Experts of a small language model: a shared expert of 128 neurons, 4183 steps.
Below are experts of layer 6 (counted from 0) of a mixture-of-experts language model. Rows are named router (the router's row for the expert), down (a neuron's output weights, with its number) and show model dimensions 48-95. Each number is 500 + 40 x the weight over its row's rms, rounded and kept within 0 to 999. Numbers have three digits each.
Before each expert's rows: "comes before" lists some tokens at least twice as common just after its tokens as in all text. This comes from a sample of Wikipedia text that the model never trained on. Tokens count by the router's weight.

# expert 90
comes before: ",", " (", " was", "'s", "\n", " and"
router:506557486514505554523549498542545492507577494528481562440524515490411501467479494522443526470529491411479502452498486509493530548499501558580547
down0:543553572513576495515504499433553481523484512545501536465500523552499462512482607511490541546443523462526550501479530449510423468464432535544465
down1:477558512573587481528464467581473470456498473465512422442544512450407518460451523590546519437523557524486565495489472469569497520540482538534488
down2:536467464462465534570532585456520485570481508452477586507487500549508526517497566496469555518472504477462545539481451489539488548465410442469455
down3:464480502453475497404470515450523506560460479562532489494491556478467487540458486460442517443454565525498476518522490529550493438554508500549493
down4:518513426444503574519583498469513505445453462448573488455490552500517434473498493528570505484505486486544460548530553446510525519470553624500487
down5:422458467475443461429515453535514547486469491496442504510488432478624491499507542534439585476477469536538611514492542448502512509483563484503525
down6:487554479505417484502446557561498503509575499496619553508490467438427508514550500495532516538480566497482445494556467525462564431453479487488559
down7:508584473534533543442461457492475570458524486504558462516503457507499513579475521615576497534560499569562491490472458533504479487524453566559552
down8:551522429478519446449517478513526494388541550583538462518491524523529599474432553523518493482491514505459527569532485472487500514444484520541508
down9:572474506486522462482535462507557440511484436585509516538453492517490495451483507512508472485511465546507512485432496455515497510538498543460515
down10:512427483488506489518541453497453482492518528511422555502400543514540512576479492454504450472496481449449425452477513510556591394550460438445543
down11:449445553499503499592466458522492472528525550437462457492448515502456487434429469546514497543535453549514532499540500477572625466457490441465487
down12:500604467497438475428482528440532521469510438483502498451493429577437454539554459430495471495416511493516504500463543508457398580536477552426499
down13:514554498521580484551494529458479456521430429476516516483511547573480547519481516540538600476443501551460477520462558512516516490475521539473490
down14:413519460468536542504440516475395520420565513437541533477478510534487487584427596552471517408477496499480441536480502534502482505496485432541501
down15:477535484487516509500445524462530561528474478424457544517512496540497435479532444574409468491498462500537520494483505496494557507524483490520542
down16:465482542576513505523477488518567531439442392484544564506530631502492576475483503474420474546563556494459515429506516531488542459487544535580465
down17:509411460508532455508491486433539523553512411507503529439480549483512564565488503466472516567430512509492497514441558469502439537491527545497480
down18:557467479559439459474518516578377471459450496534486427589499532504523527498470508451510469462526532490499554462606517462506465521523495495456548
down19:471486510539535493505582531517417518506527534487452418550525545476518449437477570602510434503508544555513470592488599533577461518440618482566476
down20:521485525552454510472480518457508465506429461496473513508489575407537473538536477494546533491479451459468506483471454517516477504503490461517504
down21:508512480514554515507502510537477597508516500407544506505551483519483500427505435442436474453404547525490571501497499490536454514519521439565549
down22:533472467524531499464489498470475520457488574486456488511518495477445517543528451515545531512518412541552538501526517496476522530421526511516533
down23:446503524493503501461535527447435439519476606501546466530526519419465522480431448552531439556469561496451479569487505490471476459589447550543484
down24:439565530476518417549495507482475518494524492466471547470421443522549538507502522461505417506473565498563539529527581494497460492487487512516488
down25:465497531446461503480578533465519529561460465513513499500490490490533523525434503501530500500458409470484556437473616507504509527488445474544536
down26:495566505568472525485545554579553480490489523548537424511553499528515408488463467514546514494498476506537511442488467448511530625562410538490443
down27:507495487519523497483477525468533522468524482415501552507523466489485498497512493533536503478501480503555583511447561457487493503450470482455439
down28:499487491529530501467545505482496455508477528563520532538455550499564517508417520511492462520479502543481478528459477480460511450452537475423509
down29:483496470501495515539405514531520562497499512507505568590571492423473560473520519474531585508533500534539451512491485513465522443508502501494489
down30:489519490512528485537483481519494429431381503541554441549581555506449469561491486469490492432495441569450441478462532510465564544495469469517567

# expert 35
comes before: "==", "|", "===", "The", "-", "In"
router:517521535508411469519509524510465462487512537420541535508482469531478502510522537462484563553525505490469429508509455457484541515499529438462433
down0:435505391490480546510552536506515520569579519491480464537444615477496491473454491529519568486459525450466515497442492474476550561500532516418494
down1:493517520481533396502531523489494440496508515467463533522447509550501484553571410516481489546564494467488420439474542512507456484492534565474471
down2:512410526508491513514497508492537547472585503508470484512514489493438440544523438415509502483491584493505455538435492453468499489520554459462562
down3:520533536500397435476501524522521462493453455520483486532551451525540519483529486420535524555547492435453427538514408513493503532500463443479500
down4:531491537523563475597587438547593471524470519492487509485511528422513487478534467434445555535503388424474491506511504570435456444582433467491475
down5:518501516490518472519518472436501506462517509488536544528478459471467494517549459558545472542479458462501570418492589475498435512500521501523466
down6:508513567479495492518484474501449456417533478487541516489619515398484471546539552487468466474438562511540457559516503512507492447580552478526511
down7:534481501498556502499528524474432530485479557486469455518517514511506512559566536475562501482470498491531458518553505509466517552477570481538513
down8:492547525489498501499537528490452522539480496454543515489523495572458513475461514492515569578496530508476464482544456465501513487456507431482423
down9:471492507505489471558459542572525498444533504511497474448562507533491495486460464542587491438523534471494492481508460448506436506528513498493465
down10:476568593533494500517452573558496468524464476526567497450466497539540539512516533465433488490496517592503467510526517455536469520446525489499532
down11:496521507527480435519514504464535528479498470540526474510469433488471531545489524523493501448479548564504477499429585482433477563511514543495467
down12:481491502521474481485560540418589607557447453457450467496524502503523560469455501499497509490545445531514498460476522578427499464575492537527515
down13:539467510463445431536482434489547487482472492469484515543467482537461450618498474456439499490478493448474534494498487444475480546494514523533524
down14:525522509474451536515491489436455480525488592522503546436468508571493448526508544564481509507460514495493482512506550555468594512443513436462483
down15:472474505531477481481491463506446525495514467486537445532530479532514506540522451475542608550545540490556526455600505460469519457556468480541448
down16:517408417537490590531495577456466559532473419453471537458454470477484515479494428598585489495487523487510457561473433464466556524546470490490469
down17:473439504503505519496567511426461520427471455516469472556497445492516542461550468512477497473483544558498502517467498485502484505472497515417505
down18:504542535536524491521500525539493454488501479497539476509571483565497513526547497554488583482496484473432447498507528556499502485508567559527499
down19:541471520497588582514504482564511600455537512480545459499462480536526555458508498471477513520538518470523485467559480420478501588409463533538478
down20:583474472491499493491407481513517517488520411503519518467449584522555529545437496592502465567471489563492479468581404492578460507538571534478436
down21:482543483474477539490461478449456448481529476508547528504494450589488562486494545510512469472532514508550469531526482476507530454486499537418518
down22:394470465615491501579483460463504546483494434456476452589508563492501542525543452522438552457475462490537472570466520549519482500489460487528486
down23:565520529513463443504521479496493539481544463500471519425555549587483461525501477501509454488516491575476487528430422494519493522482511543481569
down24:515499415570400474430479539501487465471502541501454553483466527486541450425499521489503421534518501525514493566375399430552444491426478434430534
down25:523464577457545515450420453526451494426578492457506533467501502556487568442554529517438497441512605536479500485439514534480479450519555573467528
down26:479520461482514478455537487494425538590444519505523527484508526459535533504493534514553542531528551498545541498526504448464485492469484447424544
down27:423562504474478452479520505524465500457514487494465465482513421561503520574483510563518549546571507485509497559536497497494519468459451476580532
down28:501502496446495517474531526503481491550553563487463536498528520461513495490457503508435451516478493543461481451530583556503503500531456499519493
down29:535526486452506524527504486512429515476523531430514585505428450513503520490528445507538509473457501453554552419579514552516533472496515555546504
down30:392461615493522532482454459465519499566464493492530504490447516499495415456510516497471458488512438546498540473496490460548475520508519509544488

# expert 127
comes before: ",", "\n", " (", ".", " in", ".\n\n"
router:517603514557525474503547439529540493559540487536431499505499518452522472570464486524491451452493537485512436565517459474465543457475461558475598
down0:440545479511493474523478478495429445553523553490535517556583578403469486541567559404481471535566477469526529467506482574513518463481498519476459
down1:496495508509471469471543483596517509522467520454503468546494522541513503511566476527501462549476562473493517558524525535559515478509515521524459
down2:526497462431516563529456502481422491497561512438407543448494448462441487539454436519501466490517470558492485514501365516512511556552474553476477
down3:438442484515589473524473522558495565469460442569520476571511492429597536540424497464550494482455481459539504559512524502623470487479465455494503
down4:499527500498499473495516504518507456476427510502535543502505485433443521476437620529403517525439496511451505481513480547516475539477528532457472
down5:517450572539476514541509467517545445449492514491500522526426509472502535501446503525548410495446443507489415528551450550532513542458533525455570
down6:476531443541506483516526545539516494500554465490516477509517471444448450511539506468547445508526532439546515525551476510504509530490479489472574
down7:536520530494460444491526443420520546496498472533502526509519453494452445496482471528487523531542499638534463538544559515435517496475504500506547
down8:451480510491528440522498418450515497466478495473462540520504508488473482523489456553465506484510473498502502554409463489461524463525467476470536
down9:562513477467491468503481495433554468456520397500488468476576527565541531540514538592509477536477528523501503497509590494595435551515556492464492
down10:435514477541481488478403476567492482461533539503451519486422501487493483534506528462488446503523538493523462431562548441504472436509507586536554
down11:539465534477485534529481488491551486480576497450507549460522534524420520552536554468498570523454507534471516501505480516512484485569479510496482
down12:508523530552508450519497510529498510478489439547440458580490508543501422364445545423492519501558497485474484448522557456484487476501550555520522
down13:468361481549443502471530587546446516545561508517462483485434551529527460493513508530527510463482447495552456469538462501454548536508508539523536
down14:516470490519470504412506499452609540500603544529507503551493453488514523477577449499477496488501501487509446481531468516455414515490542458528516
down15:499538534434532473475496536417524492416525475608475455510524516526474502507546583538451453526500516491506567482535481532619506552525556489531468
down16:488509469467456477512516447496552421544534447462544511529482504544443496560485523507517532467504489467514483570521386497520533472508558477477528
down17:508594500553433491502542438523439421523513464517509503514536473542457476513428420465409476489468556485502504507488493526503549544532531548453465
down18:527569413482528488506528503516527515488489498504436476526447486479498420429460491520468482565522472548524540541455569557459510530459520479393527
down19:562532502506500463495575513438492487498448513513478520471552489518521504443502549512459499523524462517468549457463552522476464506576541478459473
down20:448527439555437468447493547461549499448487458484480513499581473546458511478562416460482492426494552511488470521404480504366460504445459561504504
down21:498467421471439524506518575531525492513579533499521443490465442531510477551546527496560460439520464463526516449502515513496453431450519499563514
down22:501495559562477518473505452472491564454438502584509450572477464485554475426516519386503497469517492501448508491436535479437508467469512544493455
down23:491410558496474534553489499496502556520525557479400500505514491500505500508458462552471494534476483489513474520551473471536526513499510476494468
down24:452532490543584513425569479555511512508388517498553498537460495543504492444528439507478501542537537515495437509532510472565433578556414560489479
down25:541555518485554488514484464467571501495512506548493546515503515403444551508519518503588504483529465525551582407456465522475403500520529486583348
down26:494557481559451460526451555528475518496538541512531506515448482524555366555496478485560496525542486488515545585409430465503487484569498493429521
down27:474486472585494511474443469509538549507575529526488498493450452541511555497442530505511514474478529544495514529439548516490501524478494443544466
down28:455494535422581523449547541481509496517464468557448497513479484568466625530546527497542505548543453445547479485522515463527526443456450467513438
down29:544538508568525498491508515500465497599552483426499560471539523474488452510526528521491479509553537361474486475505529519452506543489508450481518
down30:549463532529506438514480594508455511474509532488531485547509514486489523510508508515475519470530467446485435532498517498569528513436536495578547

# expert 113
comes before: "\"", " (", "\n", ",", "\"\n", "\";"
router:574492568505529418424525485476490507491565472549459524542493494521462512485458562570496467511522536523502473527439497452417539568437530472475576
down0:525449460503499492423513496458533514542510531425473473488488550554461573547494509504473494509498439437521517492609522483485601445513454483492535
down1:446520514553529434516486542524538487450456450504450587505445490575495544494537502478484504479516530510481416507451506452513478524525479557518465
down2:502472474487529570524600547500510445551526484505487465479559467519483491571472473522483534464544485531493489516532452551474428510546472523451534
down3:529464494503588516585525522458548416521486504465520540520539551559478514528378573504532594487452584436497485525512531516508443430496516544467528
down4:506476504496447454479488439461523503434436490496472527475424506519390528491485471502483486496511468444531536495543514373521502491476470560509492
down5:512468537620434461517551554454562465565550510475549522484499540479451522488547523498557507464448485517543433529501503507549477464474528520482501
down6:525572529568531552564523556531527483489504511514538556516472481564578465529447456469516504503492500489545512521472508536478572546499454554517445
down7:533577457510503483460466446462484506531539471474498490498617586486438403499452490505499506510458399544520475491538580483471555501468527554501495
down8:487536587529478524508478475507488533490503502468535517468532538501438463489528571559542550520433574448466558537490468481511479463513406474488514
down9:546481474451406459510446514478495466606530448477517487536515478462574447459524501480434464439567520492517575483494452513504479563552499497515488
down10:598479449470492478543489442455489513487537532597424464486513539435540448538552494430435551454448467442557517486556465523494492448509476531494507
down11:450536503483512522514523524546566465526421474536587512550447461514532539531479544422482473547505486510510490463509503544485433546514592478510493
down12:497512555484382478470515539464419565404469560482460518500455541489517470475454527488499494513503463565439516517433492473531440443554414574470526
down13:477473519581568533486536421507546428528578489556496561420477527503422521626526522525517506550450507453479440453455509406517500512479499505534543
down14:517495485469474464410524467524483464486500520535385480491455503494478456551469526526491459496596498539457416452585447475507495474524556466477508
down15:529552502506491478496425452498481502497443467470484501532449483448574546508504434515551530417509499479554466474512478478522561505503570533506490
down16:521502530479539516546470511477497485547454584481507538482441516537579550577532497537520514537449540461582467510502510426485561523471476416588538
down17:508480480521547550547485457433559549499475444536527497491488522529521461519449434518474404464519488503433563513500594542485437561461503421469452
down18:497523474485497517468554510521513514616438472458438507534571573508501518556545485537548520537463498567458497516446499526506520477481445493491508
down19:588479523483393513454483550512446520544412423534467450489500421472539450530587453470475541525513514489501509450510503404534543501473550497480498
down20:482518501587524470489453499522495447579464481499544457509485494463567542482497470577538419494505455524536556439469513496455533597472492520453433
down21:525492512446519456442535486486499466492497507506513514455459559513496500491603552528469520547547478531533456501483458415531530562515504520439500
down22:499556584490531550540579539522485484523409530486580503431499536467464539441453511486547514531523472442405450495491487563483556501488452504469536
down23:463481535518529510526481470495538471470619533464547557526511480508442546526452485475491480566495513563536444548459509499404566491521499438519575
down24:484445575470506555460508524499516537476537574467470498494604564536477513429498561501506504488527468416499473577486513379517485561469501520512497
down25:537455453453515497529475487497506524548473547493483463535557501554496539542493510453523482498489493508512480507498479478464523475491536478532504
down26:483419450439502484510530554518540442540541467541491462531548487455597560487547466540509498467475462478507509535488482568558411530515537479528462
down27:478532457508466510479432502520514534488499511486484479519507522471478480444537492490450518553491591521547474526513514491452547505592500501518566
down28:494514479470492504516490511473369487528515465494503423472506573408471507494423466561559528604513566435476573524543473532521513504531534510425538
down29:547445499491544511457434571510528473552499488473479596446510570436405544533552413529521487500576532598570533513472548510492506542521530469541448
down30:540446444480491560536501488443466517491462518531422429463508545451592481492430498500463515498467436500492509500543505503571523535478498378523509

# expert 73
comes before: " |", " (", ",", "\n", "'s", " –"
router:577501518496444504457552477516547522536572436556512469492495500507481571463523563546512476500570563472478487483485438460496501553485543525549561
down0:642440524535489508482489474497517504468505509504530439518497506498485602503491486510484460554473429493507475507466486460500518477536542542441497
down1:545521523561441487513547503440459462517453469504516532571476442523526530546424467418519497467414454512501545502462471459496565529529522501550582
down2:571499491483481497545490532447443474654553513498527543448526555508488499564516485494537551479492512466457528485494439460511441574575417515551487
down3:456508486495582558498484509528533495424492460433465477495558502464486477515493487524474497521562501480505501524512512540446456499480508534557447
down4:472569481476527485509537475500559448447504518502525426450507484483449468496541495485506489534531515510483458543534465493491453504484503551513601
down5:495449389509470511435476560513499521526531494438547419455477457446491512576543531523534571513477575584518460487495504485441529541477511556452490
down6:544439544479494577438476473536498532478509493523532503501500534500466492539603485427506497511507509452544452431485524469526511531502511470539532
down7:493520540550525514515409510475525502518523526465518472462483446517500452484523394423481492496532542516516453506597533506498420440467439561533431
down8:513546499547498531575510466522425515543416497502499648518512445586480477514492492475536552533463518508416468450500559577497473458440447500528464
down9:475443430561471495575484470437519552534530458501521570470511517473567468448509541447494443410482481506491509568453422468450458475471448490484532
down10:485460513477466535512503478554519476510554493494515540455457503525536482476476468518407490468494564450448508493482457513492454522440521511521509
down11:540522516523580537492535513468486507528432492532511405453592466527561494505455466456471551434516468505460554458542511520502494452462525489448444
down12:492544496462536505473554553529579488544574479428539503446484510466509476520471513493456517471509525491552499487555420577453438481513470498507456
down13:543507515530442446499481518502502448464425516473524512559474532513484444457477463529462442444472522548477561546480521501485514495459499463489543
down14:464512486545513523624470524530467581454506519549464509525468484495545480448431563484533584545424471512490549521486541474563562507502434556485537
down15:461542528467530453498457536468547462483470453522544432506497480548401470495492502533569510570512460460512464565455520466520578506523566494465495
down16:438441499451452525495563499426503518455461534534479445518538528457516585517536527524493477550547498568535470539508531511488492502482528504514432
down17:447534515481507499467557525473542522538599516522554458489467434451450527443534491513502537507484470541530458503556547496478440519443472424581499
down18:482485494497454409487483498523474500512542444569584470528458452522486482528469505485557519493433530490494496424480537610421525527530520515531442
down19:491506516524524512560516553573535485479462526456465485495470484491490448467499485452451493490474439564496449612528508438544459524520472525493433
down20:498616523460588553499543500523501406488453451532552499526536507461541476412457468489442568528470505474470460432510551507490474491526477534528477
down21:445436476478476464513543515519527468498525508485529508460473527526521522477453444404469468486520463453525522491544507504518516454462539494453480
down22:495497466457490536563442590446480526492476546459452487472512482473470546428446502446434449423417535506492525550530474484553472523477541492479535
down23:476497499472463517477530540505427396540517413581511548484430520493477535411531522420532462475478494548507589505531489508515482527551497543529477
down24:460505535505460555513510516476577479494517505487520563506518472498546477513520483450488543482558460463555499476521507531522558464451589586461486
down25:556490504481485505449534470524469469504491508468518454468508484443526499493485441510472468492524537514506492564467506538515553356463535517447524
down26:475536528611521465456478452520515454501464488484555515488525496461500516593578454540536531511449486448455415468491521536477510530490489560503465
down27:586451460469465494465443429500429491527517486475520517470434490440584515465525486434440473506446558523483538517494502442489563528541508458514485
down28:552502538425510451515519471472517486471466425493476494489490423519513505534466554571456564482546517538564570516454505455544525511467513502489480
down29:532532521426595570556520485478490472524423507580494490514470539522487432485401490501501543507558461498541482483450503443445508523511515518513514
down30:508433513574468540459481525476531523541507465493486446511500503450480524538466498518518525549458524489498482574497439435552493481482474470473490

# expert 13
comes before: "-", "|", "   ", "The", "==", "==="
router:470477573552489482547458516510438480475552529507512400534518481589450485472536464522477562492490438472505458479517447538441587554466512495521485
down0:572483435459548555521472510490483483538540442477503492464453449525539518574506445491468476441495515494499420488480477546549513509520447471601439
down1:477515475509471524477441535517502441475528563456517511508578513496493454515512505472435514469433533535542475488537522490459486539524472458573492
down2:429520507591450523464541523515463554477556549489442496475498577567494485427511549405492463473529525481501476442467465453544545535468554465467509
down3:475531472418463445496529508489534537486518459513507537523469493441516571510487527487555556456461585471463457530508511479502493549495496458535546
down4:497523520546517542403528539460473476505527412488501544499538426450540518479456496503393493436525541445507419558457500533468480466479464531505480
down5:558487541508501532526587588508537466449551446532525472478502495487439519577532492497478513439490456510510416540458526418501569466544480440595568
down6:488505562571577416546469490396462450459476519506509511515526527522514510516559524491518493511537521560545491551472478488518531439531526487441514
down7:542591513490459476583501522593474379548441534473546451493559510528464493483567488542530498499503547460486509557542459531463457454494440403536513
down8:481481493457539458462458472410514429508529561526549440410386540487465572488487492513571454540539565515464576483516535543531486486535512436443516
down9:581451450477454510498536510554484524446468501530486491604493514511500525474488477520464504464522474485506484473528430524419464505493475515494495
down10:452447548538536519470495513431499465577478486558405517526501537493494547511525477572397424540484441529499435523522498521484471598502500492484436
down11:460550469507514518515399506546504602509518545456453443581538508445495487461490514511489453469446488436477566481447552503468543507518468470502496
down12:500524486396500486511526524497556400566588559492435425504451503541509502471443496509521519477555524483499464490558509461563506510518480570517466
down13:473424464489529467515409457510476450605460461480480468461500498490481475541456517481600554513507482506601459480441553443512547456602469563475569
down14:486582422473523477454507394457461495576476528512488548532506513430541486443512534508550489549504515492498515545491531452573449376472429507469508
down15:480516477481461522489575512530469473413507509483520551528494428479511557487512555494465522434456470574518471510518532467496466494537458450553526
down16:480561509462514475497561462473538504545429561512526581428489501519548485507522459503461502433526456491508591495549476445452564521463525493489524
down17:468526508520505514465550556556459533518505504496552492580471517517479508426557496541550473594628530547557496502470512449553525493535439542494476
down18:515495414545527527463491486518494486564507534403552466467508497557496493434465464592519476540518475536498497530504541520484445545509470455419534
down19:496579546583489539427555552490533487495539511469508440532488511495559504488484523563605502513497474490422537513495498521407541470508505484480489
down20:475464479508500546503481489422474507427456512477544484529473504489523520504537470548460420500572529464545433515465486465506525459500500494486488
down21:464508412507507501551508455496509509459484408512472512468507486504501496548458482484449550488485486447566484451513500463518507559577448507541483
down22:557555539442478481513526526561490493528532494514478514503510477522480478571463564475508617538571492503532449513512503560491499519580365560508524
down23:493496452570447490541538508462447498536560511417484525477469509546509449511538482438476488538472490499470558488444484494414553580491509496466516
down24:537491515480509522493468507563447557532490491489504521493603590549548456536554454507500625441491473465453428444617500517528514518500525525504527
down25:584510465537557514445456552449532514500556529488524494525563493539461487494431505476542578578369531441475539509482449474504474495458540577455462
down26:525570438469508418465514505481519481509498457516485528481475544508483512567476456481551523550477519478528501516576575515445420451455480493524452
down27:461469509545558533436477539514392449519516409508513549531494516476500435483536454548471472474493457436526475460427475549516500514506537456507556
down28:494469482508501566539504530488438450478495499578512497573372553490527573540524501532597465523550447513495461544482501484458484486498524499517525
down29:485499458517533573505489507424536478548428570545469515566494521499539512532485473503552531563472480485513434503502573488426523432537560512482543
down30:495451511542559554425510423455528538443541556537501501522475474567438549539478531525542541541573556552498488504466557527540483502462535492509474

# expert 95
comes before: "-", "\n", "=", ":", "^{", "\n\n"
router:466388516587553559471447513555438542547502519548517471478527577545460485501371463511501479539541452437516523454490421488467499534432424533536434
down0:490469472495494513487483514482475487564575476518557472549553586548431521532533555499522564562463437456501492499471498453473514498481492454492459
down1:413478461432462509448545531469509532536461476523599551497487501500459516488485428489593455552549431541484620546522539496501526536497513534468495
down2:508456544463463439534562515397519449463444536486509507581464457487525506529479491494466470544461458484539480478457493541455551492510477497410549
down3:422493482481509578523472534475513465545486446544475511536537582577528484474563485492456514499489473540473484463503514522415520500520486531487535
down4:524452480534491506479525537532465474435530498498468468504574550523520516528489491531492523477483559505481557510514466498532580508499485488464534
down5:470510465485529461539500516513509492503519486503565522527432427498508489499529485473454498442542482448536462475510564442434466540479487507604512
down6:527474478461471454483574456511458559497527514472470473474514497448417467508509554491509577511592503490461508525580481450522537494511481534538467
down7:507495509568499514519478523544486474484466540516480466488485554507576504460494497537451465454536505477418479492462497475476401487504514547490577
down8:557557533527549464494539518523436575458520500555543459398493460535595528502438479491471427559451480554527474538493491464425505470528544533544549
down9:586530472512575465518485433511530418509496449509527514453459561485511511510468487427506519498534548461513534496412555544502513479552562496487497
down10:447532468499529508481480443516518447490486498562577540472489472420446481452549520515497533500537516536625497484501504492502434521525484492522478
down11:505461544523455485509441462508556532470591477504494511519549510507512457543503463486524528487554511457478429467504458556477465441448500475515440
down12:489487488452481523514472501619524502490480577510491455428558525449451547532515411508538485512443575515519487516538507516457459505479461549526501
down13:510521520518510500512452504473522486491518541472502483493501471487501435547526519495481535591437547583481546518420505517447544509527503470494503
down14:511560507480491536500544455481535506467557440408555477485512493557508496466539525488429527544492496533569514515501579454523466465523523453552490
down15:473524509570552538554597412506481504478523450506506463529446559544507573505460515577409447531458442552456530483509527485490563516566492501493496
down16:451391463441528558484498491515468471518457491504535512489443500502451522561528535522418427527509532516492497519433443560457449476521531503486575
down17:478546516583453537479488506597520548502465526509469547490415475509584513521495432507496555462565435501485481495484478505430454488512541548509499
down18:482514508496477462538481511520501505491553522489461515412425567470510517474464497523510543461479499523565476499503550512566471451522546532471551
down19:556493534432491530523536459510493419578585510419495492510438522510434588444505509516535542456576499516496424580539521504600445491522520499437482
down20:570549522439513553465454552499456507415562465575479509554490524589525361485540492513486483469461520528498481451484491457457527520522523493448540
down21:471450453423531504516480424508529478566542567503529517547514465486550483477575499475435456541521455469527475485485563558463510474482511396517421
down22:471542449431516541529494487526487442493483516535463509563557544537473541558504490517498562473487499481487529504508474425470501483447516505450524
down23:517490543456500499476461472475486456533417519446517545493568522470500525438464565527508474526586543482474459601487398460456526571505510530482588
down24:454548534486550491524497556551481480505477533514457547485497522422436504504390470469541544467465508510456500472434450555539407496455522472470437
down25:547528561513552511515505522472464528459510492471558503519469531543485531534471483479516545467434580485513480511418625442497464514446463562441474
down26:464465499507523530548482426585574524504446499467510520591543498422538519488533543519484462473559498545508502556547440566496484499500506556538431
down27:501493507449484520537489499516518445494491516557535546440502450492506490534461534478441491467528457560495523504533517448461478446459475496519526
down28:482503525435503440579444534451510569557451497463549521549466529476457499549461482481593452533538472484543468454439430449513526493485502504549451
down29:491588556401475462557536503505517534434509472549470449554513496523484519402482455497482512487447486464443502517415457504556531600443548459420485
down30:503594502454517418449511503539560474468512460523553491546539534513507425496483523572545501519549548500449502470543536581471404495500427529549439

# expert 96
comes before: " |", ".", ":", "–", " •", "°"
router:461455475509555472467542625507484519535549439482500521456523468503439553508528462494500512519514440458518499522521470442507426478486460475510513
down0:531528400516534549467423535480479474548488527498494523575431485466461493490518476485465425554487488435487547581507502462452505553533463502568518
down1:563441466481443492550487463523482527484499479536536482483457469470545516519493464527426457434550448451523453493459536534537503532476507517441428
down2:531436512511506449534535539500556467507448470441468483469559452447488488539480509530457602482470500397495505505446559558498530509394610458503522
down3:503501479498564545525496474504534460590502501493497438455523494455467525601538409503493516528514463472511515509459396484451441491532489591508508
down4:520573522547508522528510480594475548496559500448460556543486449521511560465506522455540421483498453505554471517515465550584523568465545498503397
down5:477433499502472476494497575452515502482462512497463556548490535456510512503502481495510508550551589514505457465506449526553486464519533498532535
down6:470547480472496461493455424485493476511530519429595490476486485574546590548504417533472489546453508507549523565505506524533490516536488491530474
down7:485568457456437493462414504529516520514505610509471517453515508453492414544533520431554492547551472480467454418526537520536472527538453432510452
down8:490523536518395545510540500545476553497523500509522447512544482496514465505498590536578545433536486504554469488533526591470429489436499490499480
down9:525462528593553504455531543457462493437485450475484495441505479496522484529442464429525528470510448496427500527567500514495424535469486511486493
down10:558514525418537499533553564483447556514502452570447502521534544572469471463530517527484546530454521515457490452485538479543384556483565513436548
down11:507518498491504494521541499460486506567546468471473484485503493454459440513498462490551470475465415503513534516499452390514495484538520499476503
down12:413448463526474474502506516475532480499476549535559420502454565512490503468472449458528496475501524467484522531502489499516567500457502561513495
down13:422486571573500533516496533498472447459481509558525503532423523487464474492551479572422506501519577492474505496584502489547499491464431481526511
down14:480491488498498526481490418401506473512521601553453515509507474467481561439496491520499481493521470484536513543457439540450480466587588553536517
down15:505475438518407486484517492494435608495442518489483504484522565454542493401461550541473515532501498557580509421468496532453596514467440484445474
down16:467555562457508489570494579487531471540536506522506511482540470504541467446519477450481460487471457468467484482460558516555412557444461462513432
down17:505489441521461476470467550474489512511453549456545487485514475418496504476501544589519464421415482561504452518562482507503543460440487539494498
down18:543456497463493517541463512517556511410623567432499486508504543507449482552469475483501533539477561534516535488444505594488524498500523478494566
down19:482519472542557512500478458482520453524519575471493475465509531585520527494447471503513462463509534513512557544465517560516561559519427502461510
down20:504457396526584562482554479510533474494546542507427430437476510477514532525474521540497456482454490495440496517484470592519502447411548507475535
down21:567542531545518464559558553511476537464547492529476505517509480536488508544543541500487497513504518472548517433526551527482453480485476559503532
down22:516470471474499461471446523459469527416484528458419418454483490548513545451552530445521518472511462481573520465470453525441458430513474475499544
down23:490539458563503464525471515505482496438479495551477538508443445546519519527460507522416589439510503541499523495513506498530596485470442482440539
down24:500525461465505488446547545476486483469545479575503617499455533446474476444559572516452509470490552528470516492510502479464508496447516520488429
down25:513564549516479506481515475537474493537491489478551431499587505516567468541492526599503567527410498535510534539529434469528582506541467506446364
down26:492551579507492485477513538434519509609506488564579548559528522418421440549520474571538500422510459547556481467546525517494481517482519459491499
down27:508443481525464490475501508518563499547518464516486411512481454511496533439457497431503495487497529444442533461478495520521469482523628545533554
down28:545520485455476468500532533516470573445426495558442481552535386465472508538533520517458444455500551507569499519487504425488475537485552507528524
down29:472511492484451526378526505468539468532560521486522544609469462498480464529436502419485449519507421488515471451488491483479466380489559446549470
down30:502477480437487499525477450481506441472485499564456469483504450443546508495475515473503536472508531560473504491548466482553547526467590459429529